Experts of a small language model.
Size: vocabulary 8192, 63.7M parameters.
Experts: 80 experts in each of 11 layers, 128 tanh GELU neurons an expert, 4 picks a token, a shared expert of 128 neurons.
Training: 725M tokens, 5531 steps.
Below are experts of layer 7 (counted from 0) of a mixture-of-experts language model. Rows are named router (the router's row for the expert) and show model dimensions 128-159. Each number is 500 + 25 x the weight over its row's rms, rounded and kept within 0 to 999. Numbers have three digits each.
Before each expert's rows: a language model's description of what the expert responds to; "gets" lists some tokens that make up at least twice as much of what it gets as of all text. This comes from a sample of Wikipedia text that the model never trained on. Tokens count by the router's weight.

# expert 2
Description: Institution and event names. Nouns ending names of organizations, awards and contests, such as League, Championship, Award, School, Assembly, often in sports or election articles.
gets: "s", " League", " School", " State", " Cup", " University"
router:489503457518478482488537508508513519538490505487477486509496487513531515473479478501493539483531

# expert 36
Description: Year digits, sequence adverbs. Digits completing years in dates and ranges like 1966–67, 1978, plus sequence adverbs such as then, later, subsequently, also.
gets: "8", "7", "6", "9", "4", "5"
router:487511485474480475503541519498551514514456473491454470485488481526530518503519480482504513492517

# expert 29
Description: Numbers and number words. Digits in years, counts and statistics, such as 1959, 22 summers, 50 games, and spelled counts like seven, four, five.
gets: "1", "9", "0", "2", "8", "3"
router:486501445505501499484546487513590511559470518470491502485505472511551533513509461521471515494510

# expert 51
Description: Table cells and headers. Whitespace, line breaks, digits and header words in wiki tables, especially election and sports results: Candidate, Votes, Score, Goals.
gets: "\n", " ", "1", "2", "3", "0"
router:496487475506511469486540475497508514526494498483480475489452507488535498535471483514483515524558

# expert 15
Description: Infobox list dashes. Line-initial dashes and bullets in infobox-style fact lists (Capital:, Height:, Population), plus the preposition of in running text.
gets: "-", " of", "|", "N", ":", " •"
router:455491505496469502482527496494554504527493481509492438460480467511503494527505438503464515485537

# expert 35
Description: Suffixes, list-type nouns. Word endings like -s, -ing, -al closing titles and names, such as Books, Painting, Parts, plus nouns like List, review, Register.
gets: "s", "ing", "al", "ation", "es", " List"
router:482490478501497464503514490528533550535506477475518489495488508486532496520478484495453469460537

# expert 32
Description: Table cell closers. Pipes, closing quotes, parentheses and commas ending a name or title cell, plus verbs after a subject, like scored, became, resigned.
gets: " |", " (", ",", "\n", "\"", ";"
router:481546438490501478473545519480530526490484516479487452483515509462518525477487451460509487470513

# expert 13
Description: Line-start capitals and markup. Tokens right after a line break or table bar, such as list dashes, title equals signs, capitalized fragments De, La, He.
gets: "|", "-", " of", " de", " De", "de"
router:477501494482474475470524514520553509517473534507492484488462478483541477521520464473460526529540

# expert 38
Description: Name-initial word pieces. Leading capital letter or syllable of proper names, often foreign personal names in tables, such as Ya(shima), F(lèche), Ro(th), St(ella).
gets: " A", " S", " T", " D", " C", " W"
router:480516469519498501449542504493511548506488508473485489483527494482540525518490451450472510505524

# expert 17
Description: Place names, proper nouns. Country, city and proper-noun words after the, such as York, Syria, World War, United Kingdom, plus first digits of years.
gets: "1", "9", " States", " United", " World", " York"
router:470524455492508472479550525476530539560464499480480491484491489511571487538477480487465525485502

# expert 23
Description: Personal name pieces. Fragments inside personal names, often foreign or Chinese, such as Chen, Nielsen, Ernst, Giuliano, plus first names like Brian, Jean.
gets: "1", "n", "on", "ar", "er", "an"
router:442515497487480472499547558496509483498490534520494481488491472499523490526549484505508486499501

# expert 53
Description: Prepositions after verbs. Prepositions following verbs or participles, such as founded in, started by, refers to, sued after, tied up in.
gets: " to", " in", " of", " by", " for", " with"
router:500508504479525505463513518522545543507459520500468439471498487523492516508480476511494498495516

# expert 26
Description: Capital letters in acronyms. Single capital letters or capital pairs inside acronyms, codes and abbreviations, such as MDBZP, A.I., EF, SR 162, OV1-5.
gets: "S", "N", "B", "M", "D", "A"
router:511500489473477478479558491493519506495504520463480468501505493497514504493497476517481514491541

# expert 63
Description: Commas, apostrophes, conjunctions. Commas, apostrophes, and, or, & and similar joiners right after a word, as in Columbus, OH or segment's.
gets: ",", "'", " and", " in", " &", " or"
router:491530472522469504483492508495575518494465520450515428502479497462553532482488450475487518470544

# expert 34
Description: Dates and months. Month names and the first digits of years or days in dates such as 5 June 2004, July 24, December 1983.
gets: "2", " ", "1", "0", "9", "3"
router:500484477493503504494533496526519504527483517491501467459508463482516471522473455485459483491481

# expert 16
Description: Section heading words. Words and markers in wiki section headings such as Personal life, History, Biography and the == signs, plus some and and closing brackets.
gets: " and", "==", " ==", "===", ")", " career"
router:519526461473471457504533476515567491503482526467487468472472513477536541494512419493502510475520

# expert 0
Description: Word-final name syllables. Final vowel-ending pieces of place names and foreign words, such as Thesprot-ia, Carni-ola, Ninten-do, and suffixes like -ville, -ley, -dale.
gets: "a", "o", "ia", "ta", "to", "i"
router:523530478504510469495521512504524528553500486485457504469533454508507535509494483472492543473503

# expert 48
Description: Sentence-ending periods. Periods ending sentences or abbreviations, plus )., ." and closing heading markers, such as finished last., vs., Bros.
gets: ".", ").", ":", "\".", ".\"", "=="
router:486485523478520518508504513511506508522487537498484482481497496467546510514541457444510497461524

# expert 18
Description: Initial syllable pieces. Word-initial pieces like tro, mo, ro, To, no, and markers in coordinates and tables, such as me-tro, Pa-tro-l, (#.
gets: "mo", "ro", "2", "1", "to", "tro"
router:490522476487495490460533556505528492524484532497481475477509469458528498518509475456472453470495

# expert 30
Description: Mid-word syllables, digits. Short syllable pieces in common nouns like ha-ke, sha-de, wa-velengths, na-ils, plus digits inside years and grid references.
gets: "6", "8", "5", "3", "ha", "4"
router:477514508533518480504532481485507527543465528487500481496470466501538481555478496475466531502492

# expert 58
Description: Later digits in numbers. Digits inside years and large numbers after the first digit, such as the 1 in 2015, the 0 in 13,000, the 6 in 1963.
gets: "0", "9", "1", "2", "8", "7"
router:505479471492497499520549502516546527542475494484484487494520483524514508488511467508498544483499

# expert 19
Description: Space before next word. A bare space token coming before a number or a following word, as in dates, table cells and compounds like swimming pool.
gets: " ", " \"", " “", "‘"
router:486504471512512478472565508526566504502469501454461473490513511498513523501520431476500519480525

# expert 6
Description: Past participles, prepositions. Past participles and -ed endings after was/were, plus of, for, on, such as directed by, released, known as, founded in.
gets: "ed", "d", " of", " for", " on", "ated"
router:496492459475475506487536525520544541503471500491528463442505494489499506483510473505485488487526

# expert 42
Description: Article the, headers. The word the and The after prepositions, especially census-statistics text like At the 2006 census, plus == heading markers.
gets: " the", "==", " The", "The", ".", "==="
router:500498476497523531491516490516563518582509497496496476461485516477551516554490466486489507526532

# expert 45
Description: Word-final letters. Final letters or consonant clusters ending a word or name, such as t in exhaust, k in Henrik, z, ş, ll.
gets: "t", "s", "y", "f", "z", "al"
router:485522502507521501472528496542549517512493513519517498486483509503506538496504483451498508481520

# expert 10
Description: Prepositions and "in" pieces. Prepositions such as of, in, on, after, during, plus the word piece "in" inside words like terminal, regained, trypsin.
gets: " of", " in", "in", " on", " In", "en"
router:484491511475487484502512523499543540514464508502493471499533513523490525530500475501491493520502

# expert 40
Description: Relative pronouns and quantifiers. Relative and demonstrative words such as that, which, where, what, all, each, these, often just after a preposition or comma.
gets: " that", " which", " who", " all", " one", " where"
router:455470474489467462472520485490550531552505490490482462460474503489512474532501495498496520477524

# expert 57
Description: Letter s in words. The letter s and word starts after a space, apostrophe or hyphen, as in Mansfeld, Wesley, sampling, also collect, stock, probably.
gets: "s", "th", "al", "d", "st", "S"
router:464474527501515500487478525493504521504487504478542448507442465520521497503488498489445519523454

# expert 44
Description: Word starts after articles. Token opening a phrase after the, of or a: opening quotes, un- prefixes, £ or $ signs, and LaTeX backslashes or braces.
gets: " \"", " (", " the", " un", "-", " $"
router:473477498489516477480523521491535485533489496445473455497489518490551475517491461505484502481544

# expert 37
Description: Table cells and rows. Pipe characters, numbers and row-opening words in wiki tables, such as football positions DF, FW, years, dates and scores.
gets: "|", "-", " ", " |", " \"", "="
router:477512482499494479491546494499517501541454484494480479472466485488526485532533492496453513506535

# expert 43
Description: Articles, parentheses, paragraph breaks. Line breaks before headings, the articles a and an, opening parentheses before acronyms, and sentence-opening In, On, After.
gets: "\n", " a", " (", " an", "A", "==="
router:468509488455499481504515502496549519549477475484479458475507480515529518520499454532485502525528

# expert 47
Description: Infobox colons, sentence starters. Colons after infobox field names like Commands:, Primary users:, plus sentence-opening pronouns and articles such as He, She, The, They.
gets: ":", " |", " the", " he", " He", " The"
router:493529520525520509457553503463519474488476523485492484478506485504528494551531501475474509525496

# expert 27
Description: Digits in measurements. Individual digits and units inside numbers, measurements and statistics, such as lb, cm, the 9 in 91 kg, 281.334.
gets: "1", "0", "3", "5", "4", "2"
router:501502474499477523484510465499561491510470526502496495464515472483499493527500474518432522517542

# expert 49
Description: Determiners before noun phrases. The word the and similar determiners such as his, their, these, other, mostly after prepositions, as in one of the most.
gets: " the", " The", "The", " his", " other", " their"
router:461473451525503489470533478485513548532472508451488481486515493517550488503525468488489525509517

# expert 22
Description: Determiners and re- prefix. Articles and possessives (a, the, his, their, its) before a noun, plus the prefix re- as in reopen, resign, redesign.
gets: " a", " the", " to", " his", " re", " an"
router:486511496461527503472500515511535502515470502476468480482488482504505492514507447498462540528502

# expert 59
Description: Auxiliaries and -ly adverbs. Forms of be/have, modals, not, also, and -ly adverbs after subjects, such as was divided, had stood, fatally shot, formerly.
gets: " was", " is", "ly", " also", " not", " were"
router:498501509507505519507522542512504526486473462525477493491489504504511526524493483466494512511519

# expert 60
Description: Biography role descriptors. Nationality and occupation words in opening biography lines, such as American, former, professional, footballer, politician, and table bars.
gets: " |", " American", "American", " former", " professional", " team"
router:511537457515491486491525524490539521510501523486479463485497509507533486496499451437515490486537

# expert 1
Description: Mid-word Latinate suffixes. Word-final pieces completing split English words, often Latinate suffixes, such as -ical, -ator, -ic, -il in snails, canal, magic.
gets: " the", "er", "il", "al", "ic", "or"
router:455497503522535510464533519472556512533477482465503505529506506457530499508518455493496510487477

# expert 25
Description: Word-initial consonant clusters. Opening consonant pieces of split words, such as st, br, gr, b, plus direction words South, North and hyphens in compounds.
gets: "-", "st", "g", "br", " b", "th"
router:483488479458509495487579533474534526504483510476482471444490507520506510485537464463496459500501

# expert 14
Description: Scores and table cells. First digits of match scores and table entries, plus pipes and line breaks between table rows, such as 3-2, 1–0, 22–2.
gets: " ", "1", " |", "2", "\n", "0"
router:494506467520481445491570482520530528522476506502477454484482468490524523512505478511473510488485

# expert 8
Description: Sports table numbers. Digits, signs and dashes inside sports results and standings tables, in pipe or semicolon cells, such as Pts, GF, +26, Ret.
gets: " |", ";", "0", "3", "5", "4"
router:517496496491513475491552508478514514539492494479512454492466487497524474476530477492464510511532

# expert 52
Description: Participles and predicate words. Verb and adjective endings after was or is, such as -ed, -ing, -able, and words like known, available, successful, considerable.
gets: "ed", "ing", " a", "d", "able", " out"
router:439512483492496491492499506516545513511470497471505465445502456505514484527524476486491489515489

# expert 11
Description: Word-final agent suffixes. Word endings and nouns like -er, -r, -s, brother, father, year, often closing a word as in broker, liver, trademark.
gets: "er", "e", ")", "r", "ers", "k"
router:476531516511550462488561479504527534527488479481501512482492515502515469482475524484510504499513

# expert 20
Description: Clause punctuation and conjunctions. Commas, periods, semicolons, and the words and, but, although that close a clause or list item in running prose.
gets: ",", " and", ".", ";", "),", " but"
router:484529518503479487453496509509535556507496520449489459484461516504563511513485461480489490476520

# expert 4
Description: Table cell contents. Cell starts in wiki tables right after a pipe, such as blanks, first digits of numbers, dashes, scores like 0–0 and 905.
gets: " ", " |", "1", "2", "3", "5"
router:501489471503489474469557518478534502508486486479463451483505470506560478534487496474479505496521

# expert 41
Description: Table cells and separators. Pipe separators, line breaks, spaces, dashes and numbers inside Wikipedia tables and semicolon-separated results lists.
gets: " |", "\n", " ", "–", "1", ";"
router:484541480499490493474555548484557523524489529475507466465473499499530486522503467480479512479506

# expert 12
Description: Final digits, postcodes. Last digits of ZIP codes, identifiers and years, plus dashes and punctuation after numbers in addresses, tables and date ranges.
gets: "0", "5", "4", "6", "7", "3"
router:482530482492485474495486533487552499511475507476486458485488488521552509533512496479491505463520